config.yaml
d_expert: 160
init_std_router: 0.0192
norm_place: "pre"
rope_fraction: 1.0
parallel_block: false
init_std_o: 0.0
final_lr_fraction: 0.05
batch_tokens: 32768
steps: 10181
Below are experts of layer 7 (counted from 0) of a mixture-of-experts language model. Rows are named router (the router's row for the expert), gate (a neuron's input weights, with its number), up (a neuron's input weights, with its number) and show model dimensions 0-191. Each number is 500 + 25 x the weight over its row's rms, rounded and kept within 0 to 999. Numbers have three digits each.
Before each expert's rows: "comes after" lists some tokens at least twice as common just before its tokens as in all text. This comes from a sample of Wikipedia text that the model never trained on. Tokens count by the router's weight.

# expert 23
comes after: " |", ":", "-", ";", " of", "|"
router:524486446520520454499512517481431533502479546510474470489463515467458479534522524491505509518500440493502534509493513481499492525503499479530534453507469486496481505470524495544516537514535527518500495466464534464474472521507482519506532503447541474481453468470525490474489500513523482493506486519496466514522517486535535507528482499482454527510501528511464520491454521513488506491497524524551470499500474476517498508497511521524499507506515520515524490491497486521531499487468540526538535488480515534514476481470505540498491456524499525538470444469455475480508482494488538534
gate0:560581519491458512484497517497520467488450498514485480511477506523477477528530521496507545489485485497526470436506451500521521464514524475450488508540532483522509489466491486507510522483513508519516519502466489517522474495481469532515517494503506470522483458510577482441491470503490465501473479504508479481466512466516473512525531449462456502501499504493500467505497510531487539537514467528469460482479479523501501515508490473508510472509490515509512516537483521517561469485541505522536507525495514521502482506514526458517466496508498506530497463468513496509532479534472487520
up0:484502480485465471501497480476510516507488488482474465522503512450496516507462481492509511513483463526586504511535505472497495513517455503484478516441493513525485516493475495509454508457474456528484469488460457502489512516493549486518490476490501518533504526477550506544461502509505450494507448493495500527493476510551501500510513482511568501517501487498497521517506537494507501431517498520480461485478503482458545502520523516493535480493491538517469512471511494507457484511507509501482471500488487474467508493507525516475488513493502441488521500579502557469520530494527500476
gate1:487501509538511472516495478504508495543486473504514544546474476516450495514493503477518540512477451499480525539505508509528540498508475480520453491439491510461540506467540475500502469486481503519518504525506515481436532494530523451489551488496513520485534477504529517561509511487508519516483562498497507505483527484514500477516469513473470456527496501563522493469488510485518502537500487514508479515538484484499494548462499509492481474454565499494544509527500458456517508509529472487510512483499497492537495519545496550481511531484497518501518500502505506455509524533493510529
up1:480513487476513543479482528522544483508495525493495544516473509532479469494512504526491518490480510471512506478491505490476481453473489464486554477498511501536487517486466527490533474529527528524515504499529528493511548485462515440502527485512574506506509527536527529507496490515500537497493485519520506476466495496575499512541492470544482458478516450506506546488528475477524463484522474471494516544500500553479472482543511504502529506522502480508521479473511482528509483537468528471479473500538539454443564520521495533486502496491497534482505490473510506508501499483501501506
gate2:527505504489521488505485504523458489491484481492472507485463522496540485508510477491525482489454505491496485476516530512482504519487523483505487497574479468500510509478464528530530495488507522486433530524533484495487504500554516517452493505494504494498551490522481487519528483478502462470486477504539513523513529470499476512538520507535538513491550543483538519526476502486491553486515490532495474534541449497493560466495492510517506519485473474535521460515557483525467442495466522536480468488503485518476523513498521531458490541498486497506480520521485451502535489534499460475
up2:466490492518507523517529469482536475523530462513524527500495452535509517477542500485494514498479506519490508498485529537521481476516482520475499523419507499513574481496477489522462459471481453509556503482504513485537540538498517499539531464532483472479508438472488517517464496516519523486487508480513538506510487460502495517490494546493490494532478484464457504455483536551535496516527510490495525482513516493486457478455507501505500502487550506532472473475484471494523510456499470505469496506550509499466482489506482521524556511498512514488473471509493530525505508525474500494
gate3:471442505507526487537532503499499520519484486515494487543521482461510489489452533535488515507447469486471483514470466463462574497501512465514527480476482510511470437488491484497489473497483521509505536483515529456494462438492504479498485474484520519507496522529502450456497537495513484505506564493501451507520520497513555507545485516474501483436481491512494486500520509483477502504463456494499524492511482494528518483521469530494514495493469524525492502511516518514505505524490519521523519502500508533536471490508491535516438470443503505480505467498512464537481505546506498481
up3:511536524464529507473489496522483525542545531493506508506473494539514531503513490463539505524515551494531501496536536556538434468474473523469467499535496495487514552506480495499500511507543487517492450528476473515473536543530505479480525557522480511468456501476523506470513484496505470543495473499522537488501511485448490482492521503520547502486536500514478509489512495524515495471547517518468506507515509519468511535520472486512457515489533506492504534510515520501559520422519490503529482478507501521464537500493487501503546535512523498488513503498484536491502487511525496498
gate4:533465539505513522492488487503487530459482531503501520540464510481509526543519513507490497540512465486511502517470480526497540491460542513503491530475483532505471499529520500539564461509537516502476473458490534518512497523504493510490489526491487499474470474503470484492505439552494465514497504485490511480503466506510523490543519499520539453519525506518498505480512469510517511497493499519500491465522531506567465475522519477501517475504516451543503542487511515474460543512445516507509458532515425538480496470520506458512498484519491518543471517458517502497483502547508507500
up4:497450550492514497525460491489472525481556530535513504514468513546504475489467494495482493506535516467492539538520523481516539490506502498515455504465510513450557505472493523531524463495509482505466539513466492523521479500496501477505500511537492509521497524508496530507474489507503509526476499492514517507507536523520504472539530451498528512561489506514496473456507510519519476482500482494482510481486527532568544467542545506509523507532491472533430503473495495513448499482460517504498453519508472477512519476489504487494484441516464506476474485490508473468532488528520525509
gate5:522485524475527518510462479464507492481482528528492480493512543478486532483505472449538525499524525445480522486456537451474487491499517530507523554480503477488488495493527522534471533472505556506487507474470518479502499507515495514536491506493505505545504469476506500513485500481441504488477475510510487496498498483501508487443535478533471477505458492468476486516434471481485477515477476500533489486500526559443501475565528533526510502492525499491491561495489485510478503549533544527530491501507454503508465471465488493524498498492496515509478485541499498476463530493494510523
up5:492463482474490485545525501537477526495497469557471490534504471499472508506506498500513488480527482499484480503474527461496513470519520496514509510502484480464448505467486507489484530547488522508498502491474502486476489515510470515415546513487502502483539470527447515479499538503515522524470462509500506491497536536484461516507506478512491458549483490547489486504509511432510494458517497506550478529533521487437465511504518552516488495510470473499520474485486496536456499501508491501547519550538461447510494489501485470510519522489484489485494510504513539508488506477555518477
gate6:511481471497498493452516506530542504475457495453537561513483501521520570467476531513496537491492463529528495521510524535508533453553517497494508471488503493482471519472494501503478518507518452557497466497509506503530493494505499519515491469533544537481486488513535519531482496508512473505485517513480502456494488508503484495486474521495508479539491537475520511523518489485520469543487521498507512496484499518472511463539502531511475482560510488500466499500488508465517530446522454490520529554510514524528473538418482519486490531509508475502501538510464517524511538490509490480
up6:499491512492490485533534535540533486520526509479493470520507486488516493522460472553508492519524514504488520480502522505494508472513492459501509469487499507480456520511517516509542507490521475528453474510484482479508494455492494508526477522518456523526453510462533465481512532549465505465525526504472491522503500540498509556503523467478512481471507495507504523468436533475508499482572478525491540491501469466508495556519468465511495489506532519505515506500497502496523480516534518507557506481479521550520510539473444506518517486535560478461524524527517503485460488474508494479
gate7:494518524479430505535487468528517489450534504490512483513483458499495469536491502537489503517527487498523515482486476505504549501507494476521491468515482553484498527528478478510511475541464463471455478473483496449516469515517515469496489527503500478463518455484521471480496498549520473488472477520495546471514500485479504534499518519509497546514512481541530475460514459492527522522498513477449496520549491481504479516459485507561506488517471493516574547498528499486520492483532533519542524461456464513525502487491487507494532521499493502500527471511499484502500515470506468470
up7:504456485453496461499561507502544495505501499547536505493505522462483532478462535472506503516517502532499505507505502489543478537553512498518514520501492494460499463496517524481492524461524504527532517549490518506480490539537520531485585506519467527487477509480487507493462466519479530498468483504502504479493481466533506508530478570526497513529483512524481498499512498546460517479493525541504466464532535494476520480542510508534505467514524462527500452484494519480496531540476521512482494506500486517499571512480520486501487511476493507541536507496531517494503477525522517517
gate8:546521528521497471476472489545508490488500504488493521512477521541516545491457505505505477497524497494473488507501528447533526463481485529530519530531464480441505481476523506470510523504480475525528497513489481543535483456500511490503451516532488473527490440519498516505552511462495513498527536537510512481535517539493513489517467549492462498546553523476527457540467471492504504472487475495521522513514509505501492462492530497507530481506514494479483556497533477462520471506492468491517512540487537482509531440490509488509510510520465508497484518511514531535486446508512482525
up8:472510508485531524503507502468523507523514507462544509490535462466501498498511491500510514501515526447518499505525482520482516535564507458449497495504534511553514556533469499525473519498500474503502488516511524497480532565510488544501541522543517529489511491475480512471469468506524506506495501515459556510457470517527501521507506471459508520491471518509470526533527483522548517517474472476478501484542523526507498501440498483478485500453501512468548479524467479467518511505513482494529468442496478498493492539503488514494455520493545460503516525493471492479470536515503503494
gate9:532474513507482499530504524490487507499490484453490500498456495473492488503560506489513532505468457543548472485496471537496517492502506513460498525484470504496553490515521489521514476525486489479494474486472483491484494523495476509519495504515491540483465502494519482512533529505500470495489544479519506548562495519515482469591533522485459532504521481481518501501506525492490500494497514478508502509509513461525424549514514508531482534508529492505503478521549474495513499457473492496454463513488493492506524470535487530455511461566506487519491472448498478519520466483486547519
up9:473491502488456534486483518496514489467473478481472458501525496496540556525455482500458529500495507496476517495502484523531478542509534434484506475484489460497540522490548521496474475465498467499449498477504507534486502493500514477489489498504490485479510511480521522523473473555500490497442529508525512487506538501511511488495504503449504504539505563511486500472493529483514489521456518492526460485475486485498546492508442486487515490485509503497522454537444477466533494553508488484488529479491547517509541499524548492504529492495473525478476549522460482498508477514504461486
gate10:450484517468543456543465538466469551494531530527527503519472516520479536495492518528499505472511530516530476526503514525479517499470488498504483495495505493497534534470509542526482520485535511524516471485486506534530510497462456515514529492483480522545480476534492534468496524524489496484493484519521514547493515497473458544488514493515513484456508546516487515517502465478553481513514516482534569517556554505489514553503482492512501521479518514495538447510512502461511500519504491522530523532499534488469483452542495516488544481512501517510481501516522536500528471496495508494
up10:503492555539473523489486514525500488448467475486447495557500472499470490496488496521523495507506457495505506503532513479512494487513520513499518476477505464496521495537474479478493494496460480487522499480558539495503505501482498498519474498545514482475520545510523470560473474495507503487529540531521505477494494524482500507498471506492486531531470462513496528488473494536497503488447521498483479481529550516526464510510527506479519527484524498498508509508505534483526487480552469491519490504526460521495546466531509524487493550515449455502491517437525418529527499533479534474
gate11:489498505472509478453482529498474522506479533467507491521486515477485524482446548524517510515476480467472474529518478502517479476553502487471526514489484483479470564489471491506474489498485482503531492468493492446444524535491504521555508500534538527479479501501520470519488501532450459518470508471477518490501520549552485517528523492476471480497530496538494527422511526475483505500470512511475498514526507524497549500486491522511438472483487517480553498481481480508497505475514510483491566509471545498526533512486531492478514503480498498488474495506462523508540503515508490514
up11:500498485499471478446497513499488503521507507477488521509524486423481522520548496477503485517489517457490479477530501534510532498513504491500482471490499543503480556564452492464483485495513514469503469470506500487475504493458446499496487484502495516488505524514509539484447505504507511472511521514536488492463500449483511492528508493514510549525523470518484534528485542559560492461504494457524517468530526475486483534519456503513493503520505457520510483488525503478493470482514458469525515499485503467487495549472528513495563521507483542498507490526513522533486483511479553471
gate12:468478474498462515492575530549490526487494506494474485519442533486473513489464495500501484499524504483475460491437503494523497493469503451481466557526521517511520480517490483520528503487523504460551501540528527483504458528518507502464492502519520465509505488547497478493502521510530539527537476532512519490516526499497485479517526484479507506519553468545525528484498529473479493513524475440498494493546527560493529510501520498479511491519490477503515502475473523504474535526498524482451463503526496517501474523493502500512474448539519482494526501480517516493530475518522468454
up12:507482497498506449510515497471489535534483512472504521502518474524480564469466486478483509479485486484506553482486488466490514510472460489505505502492526526533493472500477496457505503467473489513479479503491533489521488500503517520470455524460471501502493487516538472521437520529466451523519501474488508507480481491516509494463553476496543503543448502519531473556510509467461522572508520502515528465488539521491505484521520501474502482485457503502486506518497477502471503496482495523497523487466524442490486468515481511519574467467504490508500512502509498444516451501466535482
gate13:469498508538510480460533497524522509501483507512489502506487504525517512537476502493503504513519466493512496479469523433519534499513561510514477454485474457493491475503500523505507514514476507482574542520489512456504469525494490484513524505481565476506483496495508526508516493511553502501498518513483488494518541453501499494480493477451454492508482491501469492454542528462457515491489506509479514511483481511483499536464487527513466496530463495485485504518466489479500476529475500426531466495564495467520473494517548503484484476491468446473492446478511510467540484486518470510
up13:469503526489483503520454505485519507493455482532519457509501502488499518495501500489505493518464497528480506520548473521494487525500538528507517506508489448508529447449482510467506536483507491473493476510502440489580536483533533506494509524516457464530507504471497457516526496504444461496523495445504543525482481468523463516497513453503511500484507500526511491498494462508518508519512486468489495460492483523490496464467514548501531521500514500475495500544509544520482523473530511503497523505480492526539481531469508529539543555495536518534494528538497497481480517517551503532
gate14:508509486502484453490479515508510530535500520508466447509514501461516518532495463506531532441511504509460517515504491502484487533464492494463494466487489483494564483485499476510480482471509556490472480546502498490505492503469525520471496511532534436478497480486567559506472476475442479501487471498501508476459476481500497529504460510497489512519497479535489511493477536552532500505527513524499506512484503477482473508590486503537485476486489497441486512475495466506529513524459498512517498512498476503487510486467492497530513495520521530449492511493489531481542528460521490487
up14:512505527504481475499498474505550493496496494486514510462464495504499465449478547489446460514517459467491472501475543480521505472527449480534504497512517514476463536500503535486532501533480442521561516468455495486476497478506458474484508514507500531536504480515463478517494515538513517526508511503519487541504513493501502487482494464516493500477500495436516497509532484465486507509462528486489514511513490535516517475447517493446538494478528492539516462481498547538514500498516517481491491537507520499502486510503488493443504484500471447586497502471480508507488479540502500521
gate15:534508473488471511494468482489451465511502519506502474514517564498538539513524531494446480493502458509486515540494489513531528556507501464487514461515503504523521486486511442524515560506499527555487498489497550516489518500540481497516489496514512496499498498470511481534519467431504486516526451488449485502488522497477437494505525525458517494493503507516433475499490524529476465545483535489495510534523553493552520501491556498465510510523482494507511479474512482492459490462512531485482506531503452461509486494489514488500512512490496504502495469471499486471512480494482507502
up15:491507530496512529533536485483528500482488464553534525460470518451504502490495495522514503517510492505503502505512484535523483432498481520492515515477483502479491504513478495515495478496491456466502517487480494469500520584457512573510514460503512490471493501445477503508498501553495524487494522522538512482504481502523549451508494439471471540512538474498530499498527479534483485498516478482505505506480511476492491534455479527493496474499517490480500500483509464539520458541501467545505454528530467534490519453553500487493465510530502515507494512522510550504503493542502500479
gate16:474510529513510487510474431523465567473494480504454485467513549494482525512477494535503513478487489485490517500457536531533485513514522504496534490487498470464496515488499504512484512511500520488550495492456556506486492522495476518481519522524498490499490502498502495489509528517489479491472544562508479545499531500488530520512487532454480519510477483496454494495473492497494463504467475492582504478445506498489510490520525491550494478542552507488486529504542534487517522551485435538480532519514471486458496496490481501519535497521470484488519470484465490533520480484488514514
up16:508488523476549516510575454533498524530511523477519547510487509516487532464495489500472475510523524490512531556498486503572538513537504506502512498470491493498480511528494496459508483540488545529491547469476502484506495475481520470482515488534498468503515502508539530505497479524539504470452538502539526512482543491504481475468490498472500480518441510462526495544488505472525484508461459545531498511507489471513486481497485529484528489489523525502536489502519484478524504520487531498465471520495508521507513495530516465468474481487467507515513542474460507575490477497526505515
gate17:568506533534498525479533495531523521498502506514455522508499520524514508504481556481527469493503512537440495539489520489507503524484505496522541499477448516496498498486477525483532530529499500482509536521514483480535487465490523488528497520491510491499537475541465496435509517509520499520498480512523485435507494529521536518507525496533546460511504549494548505513483571432516498492503525489497505452481495499493512493512508538484517483488463513523504528487519494510482440513500465551461498516510502522533512503526532501506494468556479480512521492509519538533486500496528488514
up17:559498519499510504517458527547483506498495472511521528504486521528526500505463513433491472512539485504486514503488542535458510512529500493499564488518502479475481477489499478548488493498520510483528463513544482506461515476515524461530486523502508466493490486509500517471479542495491508490479513500484496486495471459451484460521500503526477534490548516450518542528473512500455504537496459469525471486539506545504497486533546515551504483473437493520513535515466477508471501476440492506506470531515515511526468485529492529533485480484496499480492495486497452505506490476466488481
gate18:571502491510454520476520504512497480489471532498482445487507513440486542510542508467510490503518551509464482510517514512485475451480496506451506524499488531502515507521449474516469509439488535514466464494504493526457468498525570489537498509498507499529508496471537503514464506520478500484483522466516480476504518497505507475484539532508476479505524494541523493504456477514474523486496507476451513495522523473473512494492481488474529518469481479495526538437532502491528509507530485448516505529448544523487489494471498514506500458512497506518481507535517532473528508486499470536
up18:528506511513516511484506527536475489467519535489510524497482501505512477486571492510498500484468528479541483546512488528530482471508488503457480481478522486446512513449524503555515521490506487491480502516518494488468507516501548455479517496537512551517525486500502543439547513507530458485490481505503527487476484452517504473475482559495502474506518499502479506491499535502512501485531486517508503541498505520536520456449494529439487486488444484511562518502445478467474494519513518498500494528552505489482533495510510505518491489483467477497530458471496481499502493505482457460
gate19:485484442517507477500510519476468493534518571498476465511545495505521454505516490494542508474500533510446530532539460527484553495476510513496454501519507487489503489481518506530511473496523513511465482473532494494453475485485515513516436494494510509497506536500477505529465502516487545488484481494495526515479476519499520499497519519461500508472477510461522499475490473524531519477537482486506473503505513481499527498527472521520521443514528481455473490485465549441510492489498490486530476494531500481526554509531459514519480495486530540499452501550544492439495498483497519504
up19:444489534488491483434494497548447526553482499470473513494522497493553476540488518506472479492461493491496490476505509519538494460480517499513507527465481487479522490537546475528485487480497509519479503508496538512475466518493493550510478520522496488537503510552489507502490448481506477511531512511482495468534454533512516465479481478528482528519478509512490514513489504468475523479519515479503492496545492501471480480488519552521506518517481477483506519458459498458517508480459520469534494507496533494503479529496505512521542549558485516490495446506453483550470481497466488532
gate20:563474507477516507467553536499498534496455498505490446503495495447479534489499503499533497497507492514486474514470517464517515482498495505504488481468492551522482518471488525498487472453488490542492490498510509486513505495473482532535475480485464475488531513494548470486476541484521468486510531535481532525519494554492521513458535474514561503516478508486476503491457516457474462548508497533502504526509455501491451511520436516503504511477476497526543545505504467504498508473513511521510465490472489514516498509461523487540489477505526544529535497511456505473550501492489475474
up20:500504499510483485542467505514541479515526507544522485453518551482479477477545478484469507500487488493489459463484463510478492518516476536564519467534512498529489465469483529475530488509490513490544471552474500532497514508473509500478513481469502554479510460501488508518532468472499505455494528486544491483517514515517515514506525493455515486487532526517496455578484499503502504485500517493555500497480509524477501458494465495509553492494480482468474493518492507516534475494525475546474548457498499504531492487490496512511522498481528476503486501483436517555473474501475510472
gate21:542477532522510501505434466470461500482493534487471538523469502495484475519511470536509492500491454512483472518497509494512488470513472529508512425442457494484481508475468480493481487479462472515504496556536486483502511527502473509530523453487511480485467481536498503462509496502536511469533525497463533499489487497490501483498548490489495484553483476521532525463539574518452503485489457494454453535497487533544474489509497530497534486502526496487518506495527527463507504497518504498538440502483514522488485475506489478515465494499531481521493521511482504525498533505484503495
up21:478498495524557491465469500504478502521543495498486520494529495509513467482498502533457440525521500504484522478493511529480491505438520499456503510510507528464482507482485519539481504486500482524465473537469516482507468535446526491523501571493489501485502482483461482508569516516476505487489459537499497494534467495468530451486474523496517495474501478490535533503464522499530500467525500535453480509463530507492542441520472466471512503472509519469465491514502528474515456483567477449515491484486528497473484524489463505507494519484486467502516495491525471495504498474504492493
gate22:477495482459488492426519491493505506509539490508438516518513544457507481497502488481478475563491494475481486505519477506501514457483502474463518488480499487503470484521491471498470534540503484539481496477454514526480497455484523503502530520498505491469494522502524478500501478437548497502497517474522539478491490494499500527540494528517490543510491527499552504562487527501506458505493503476518478510482448541504532500518458514514527495501490517509572510488477455470501478517508537482516519455500502479479460504524490462487433462499491523522474483487492477471506489503551494498
up22:533423491465521487504497525511526480521446491480521523520535511467508493505517492544483548483447471487533500504521544471469521514472501496432515493481499478500498508485536527520493531510503492482509491484472541498481531497452520466436507530504519518523482514523538474503486503500494473474519526509503500470519485493501503500520499495516518490497484537477461498485468490475526519504488488512519485517516541487502543508516543489530489476497480500452532488478498560543507505451532500518534522516488490516527495513543511451514521476463543481513501499501491505463527462508422486516
gate23:506503485537550515484495509485481536505443515469485467511457526443496519524521507466483498495433559501508498541497475517495465504479535478516503493463501473464521508513458479509534460456498476510502481504488513500522457513480440505499482506482485515520501498494487561493497498497491503495519507550453494525511477515496490525527502525480550529522502476518524529509497482521477525476487519541530513517488542467506528481527474570503492486488492500522553517490490543464541501520489536476469474468470511518476494539460504502465528469482537491512482519517492517518546498502507503505
up23:567515487484533456527499498530466478508502513504539517496547435537548487509504515509487498474505493462518528483473531473486512495480535489510474540480512507527510488498497527484508522544482503486507477522526481486524457522500512506524475472499504518481503507520442503513521509464487496531494488480483507480519525509507491497479529515494530535483582470513531464479481470513499539524482522515504502486493482493536484505507503496482539470490485497544522494534495460480509518523471441488471492495516522465484494493502489544489533549437460532477501516543481492519521447493493442477
gate24:511525489546533496474509542520528504512467501550514452526459529523477535490535556474491557541465452512497491462506517523516527533490542494525503476515469486521535482486517520480512518474477450505520510488564561516577498527489508497509474535509511488497497517502551513516482531542511499516496518507497509505520491502502496504519495492512512456467517529522464503521503500542522582509490467535513505496551495528484512495464499477483488460475526504480491499523483508500530509504532519467509487507514507479489496509471522495516456494503502528489471506480461457507482494497486488472
up24:511489499454539511500494509492485514517470543478519480527526505488519488523480485549493525484477486479526493473472496498515495520495540532518477546484470467461531521501507508535515482521531464481558525481506499533492494486499493555469481526520520528489490494517504519550516549485478485515568510498470546505491538506501501535470507516485511455510480491495506493469517501463529498518525453492485509482530486504468514526489546502565498501515468505514490482522519459487489504496530517490500438531523550500472494487545490513515563525473486497506562492550495538533537504507499494496
gate25:532466472551487506511530501507483512501500485491460501508509540502465493498502511487523488519505483482500508488518523493519552485478503523497492473492508528532493489440480502517494463465498527491468569478513505467541551488488498502470496530519471501510522488545493472522516459470515468479484521538499515453506513503491508481521510542508494536522500482542504497492538578538479487494494503519494507481473536481490496421482498541530495552494494457494466479532495477467501486502539489528517525518461502481494460481493503539509500559511501510523521486468497520531512511510519562450
up25:523508516531521527506459483483485519508467492541478482501485502539564476532474503495464488498476504560520455474508484441434505504530523474487536491497460520545495497477462551514479540517519497496481544481507498491505494477473494496459506491490460516502439529561502467465503513464499455529493524492539496559491451478508457475501496504493509489489514481533486521479510466482484525509452494491474526496485463486508477485493484513502522494490496493477531476506535529482507488538485479488504476484506486479497473470482514522519470499513467469468508502527472512451497513530488537482
gate26:482510452473476476485482496471507481520486518499543472533492497478494488510528492512505480482512487470515468527504503470518483499478498454493506459502455504513496469527523473522506530509543492543491537504463522505482503458492509516502522478519541518443487469469495551535510475511566491541527520510503490465511484503450503535493528488472549534529510463524469470478541439492486496516486515553486514481500471466483497512494492514503478461497479468534497469522521486499487479478486524506547466496527503462486503515487506434521472516490542485460486515505453530478528455505521495503
up26:482467478479466503554438498484539454524488516468507509533523513484480494509528505506484507521459515522527477468523481480539519443524508504527503495499498492512531487494525531535493530473549532546543504471487501477466500503519488509471486482513541511475490500471495476512458490508490498556524550509525528508524506516505523489521538463498525515488490487536495492510518472524490498504533493498451507522489546449488475562516538482503507486490468494511517475545519525493456509507510532486569513485525489535459547467515540483500505497526474464494473496504495506509511482502469462484
gate27:449554532486538503532515544488524512532493508525466493489519474509503442509517460516503474483473465468541507554498518484466560501495490533484524538510515478481508482509549518549526447529495536446501518470528487503475532517516540534516482495489486538507485528531512524521508536497522515502475518500503486477558515511487483491462544525489498487501519532548540485524449501499511485514526496508511520516523469516527473514497533520448507500485492528512501488495470491464509488518506468514488550522510498515512537499522467526485440498518514488519501488506508523525507512514458482505
up27:483530525522505462469505455493497532447515544463456462494495589485497460463528532508495479478480474467484538520504509497488542482483508483531490521496528493502530496513478508496524518476535479536523519471458481489534477539495499516494478527463467472499460473491509549510482517488484503529495496501499560538504515474557490510520527461523472519490494513508520515458565513485512511519534496528504477525496471459498489472469500515519473511518509519487505546508464493524511507514455496479510530492519533512530483499478519490481521562478513490501507502483503489511504480515538550508
gate28:511487532474519548529521509552497518488525476500486548455525483503508481544522459525538490454505535492441519496492504458519494488476499486519499516492473483518518498536487509510483479490540486507534533507516449522477500478482526503536499412543522491536501536491488494491463531484449501470511535539507495506531515539490531513524485470505494499519529492514564469505464500490468476484501431528504499516479474536478522514509503505492462491493497513510506536479506472533495501477528507518470539513538489462519535523494469499475518502504485499480521514482501502501498445526522463499
up28:503543519529500506474534490548482517541528492488504485467535478486499498511465463461507476494494521470492513507493528498526531491441521491522513573474468486517517469557503514478508489513516485483506559490525490491519493460500465513527506488533485464517562520507503514502495552528458484537525523530499507479551481518492506475553490527484493500508477521476553484491478515470489516534490455500523505519493489482494494488519504438540504528509517488480489556506492495508511493503496538478515526517476516445506522489496517466497501516507516494477540473497466531524504458505527433488
gate29:488533474490496484541530464479521510465541527522468521486515542451520534457481530506475474505481482500483495509446475521494473494502437532510532490483461521499468477536448502481477493523485527491488472493488473508465490536472477498486453475516500527484488510500503473513452525529522483467514485498506516528440485516480501505536555534527514491535458508546528511487468521491499488484494495479475500511483491498510455507533475543521498494494499509464457504480512522516456466479542504494508510468571472476542487526510475497493496507507521503510504496515499527499484436506533485526
up29:473460540481505473513477469520479557468504486478468525499490456491501496486488498507520477499530522517527540493523445467497531527486516478461520520508511531511491481493490474496487476529510491507510511461486526527497501501429519520504523525510457522464508490498472556503453511503479521518446509516491500514503511554512541520478434531505497488552497496488527473543473535499545455505545492488501455510528507492539478487522493480528519502507492521523502554500487506479516499524492461502495518523514470500474549514483477481477531481546491548500505470467532478512500488489513549500
gate30:488510541476479524455497500478473529512541446479527515468514508493527524541549494464466509520502463514529518523476468485487494477554489503464485537494495492470491495499543486505497529484506533517466520489447440523537502478480506492435513507510533520477446504472503513508507491527533478470507515543488483507517458516554523483568514519474447526550536483477492511527449500503497519543521481483485475498483507485479474517492506508517490499483510481521495470484494517543467509552482479488502502517501498508484515553494471469510490493529478531484479500535521504514515500504475500529
up30:493541507484509512493493487482523530486526497459554480523535495505518505540532494461450482500518498531494527509472498519492502440523468503469475533457538522516503536515499475500465498505561509484473478533486472501538535526493533495508507494485552508492489483459517514488479463547544499474499493504537512479517489488522500497500506498526490488542519510482491529517517530500508468532475507480523496465515507542537457478511486526483500513519504485508487466500537518491485521514493522506518555514531516497458482532475448553501522496495452527548505508577469487511506534517470478536
gate31:519495500516492480491479509476492494515466521497499509505552515491521465516530481497519523504487442495543497523493475558487495501535504531434521495506537482506443516477488500490495511521541499482462466565485507499528499508519488506492517493491489494480513496498490525508497493493456547464498499538477489542558462484565488519558546501538529497514538549486518501522474490521520499539555508519530488470508500505477451469534498507506516512516534524510527503522507502505535501465525513526540531520495513486493526524497465507533472485507486512492527475471550500491462533467469510530
up31:479478542488534510467510551531512493486510519492499500524473529514557487467511511492505444523496539501517507510455480460540513509488491449467529481494457480493427535534534507540477490539493511522510467500496495502460527506521511503503471488532497533479489483499525536502554509535458506464507507463499485460460507489500534514460512515521478508542516518513530505551460499479477469493515526497439504457525523512503530518512491537476477491514485507453534516505496508509500509479524517468529492497516499518539523477508456483526517484515500492514509533494548496506447509489472514480
gate32:517480499488504449522518525523504495509463516529525489524465472523495495490498532445478538482482450545515501498471488507475498462508486530495486533495518504450482467483515450517492483508513524486480477476532496518480484512474486516513477493503488534470507482533487515500508516529443527518526544484491489498483484489515510500502513525487498568506548561472540505512530530554482507491469489551495512488478515471487502487441504532504490497457504495484485507536498453504518497531447546523554538526524544476442477527461480493517492516498522484487500517516472489484514515466514487522
up32:444486458473526513459509533487479504524476548487527561485496443506563527514543546474520513508491557493499480474512512502508497444507497523503504510464510505526533516493496500469493500496537507484497498517530479500535510466463499533556524520515455517529508508506471497509520496516496535543512468528520449500462520560496467494488481482490451490497440507504518471534503472471527496511518496507500495506464518486510491531539509486540470469515480500488489515468526484509490495508532530526508490450535533483517499490465502502523486509462506489475524509534516485504466517523527472480
gate33:508518505489479516518464471471526559512530521451522518532520500478513489466494481479491552496491531465490472523508417487469485485524469522490505492512517532512514509482487495488509552523511511474454526488506499485460515526480535519495486499481543516466503508510507466493483565518486493484514511510447512528507487477550454492486492519490483463491534482527494529536470484497521480533446496452496493475504500483491465501519512541470485457481494529507488465482507495539516458520469542481464466481474517485502458526479500493538528522521516484489545506506502541497480517545512488518
up33:504503529520473470527496479522467498482540459531491487493516511532548514513503537514517460516500460513500534499503549495499491554504511552507491537491494440470488511506500496502451488483510515471512551515511477531536492495520512512488542498487500490465481490474471531514539449532533492451476460544514520537515484519541485466504494487542497490476499502505528468468511513493473453487504494502550538533521523473504517462512486482462521474515493516462513474500494525491520503513473499497506516529475473542465518520490494497530475510487458544469469546500500518515518474540467456483
gate34:486492567478505488481488486465535459507479468486488462485484474485473531486500508457510541501536446528530482540505471492521499494481508526510488483512455510488520495440495495454505517465492507510538524496482512427482478500532540524487515516502486487486484465540461516533490493510495458523493478518459523495503469516496535505481488507485522494510513477519498489488496567526445474502478529507467488431514523455505504482510481482492535539468489498454509516517458485500458505498498517477510507533516549525509489505489549490475471487507503564497513466511507489528491520493503526516
up34:535466524490470502467499536488495499525491483497509440497516475478487521536506486482525481491528475518499531513480496464527546497510505529508509500480478530501506513443459511477471523481495465554501494514481481448514465531492504533520491487492527471485455529518451528533492498470467486487486529502447448479526447500492555518494522530494481485485470512504512448512488539512500476507478482532499519456496487491488480513539505505468503506483503515507498461498433495516456476521508499517485460540483524504492511505495517469471459507451500560464503508506517453506525535524507482525
gate35:481517463508531456480510490487484509558499503509519484466527520487494531498453512496504488518511437493508506477464487491463519501452516505508517537517478538509511481484510478477496534517528517474514496509495479462506433497522517476528475524484505492515516476540501535485503499480472568461491519484470490525479436529479493492477526521481458524541510543491493503512462483493475528524543477509546503523496531523463485477471495477480490544466458529498501519546529486514501493490478495547477470475540504500524498472506506510438503527498533477459489513470464518502529496484480470512
up35:545512469506471514504506457499519476465504470478481519513485514486507477475493494470461469541500473510513473447499524471525496528501494480457501519540474507466494500504592539505519541510499469536459497450547491517454464507528451484503539495451501516527498514481517522445491496510461487497474411496522470503482502513491530496525523503499484507501475487499496517545537490476484494502522569505473500529515484487498488487508511471506497517498529537471474517521463530513479457485533502501531515507507491547497491514525514536505497537508521504530521507491503486500497479497507479468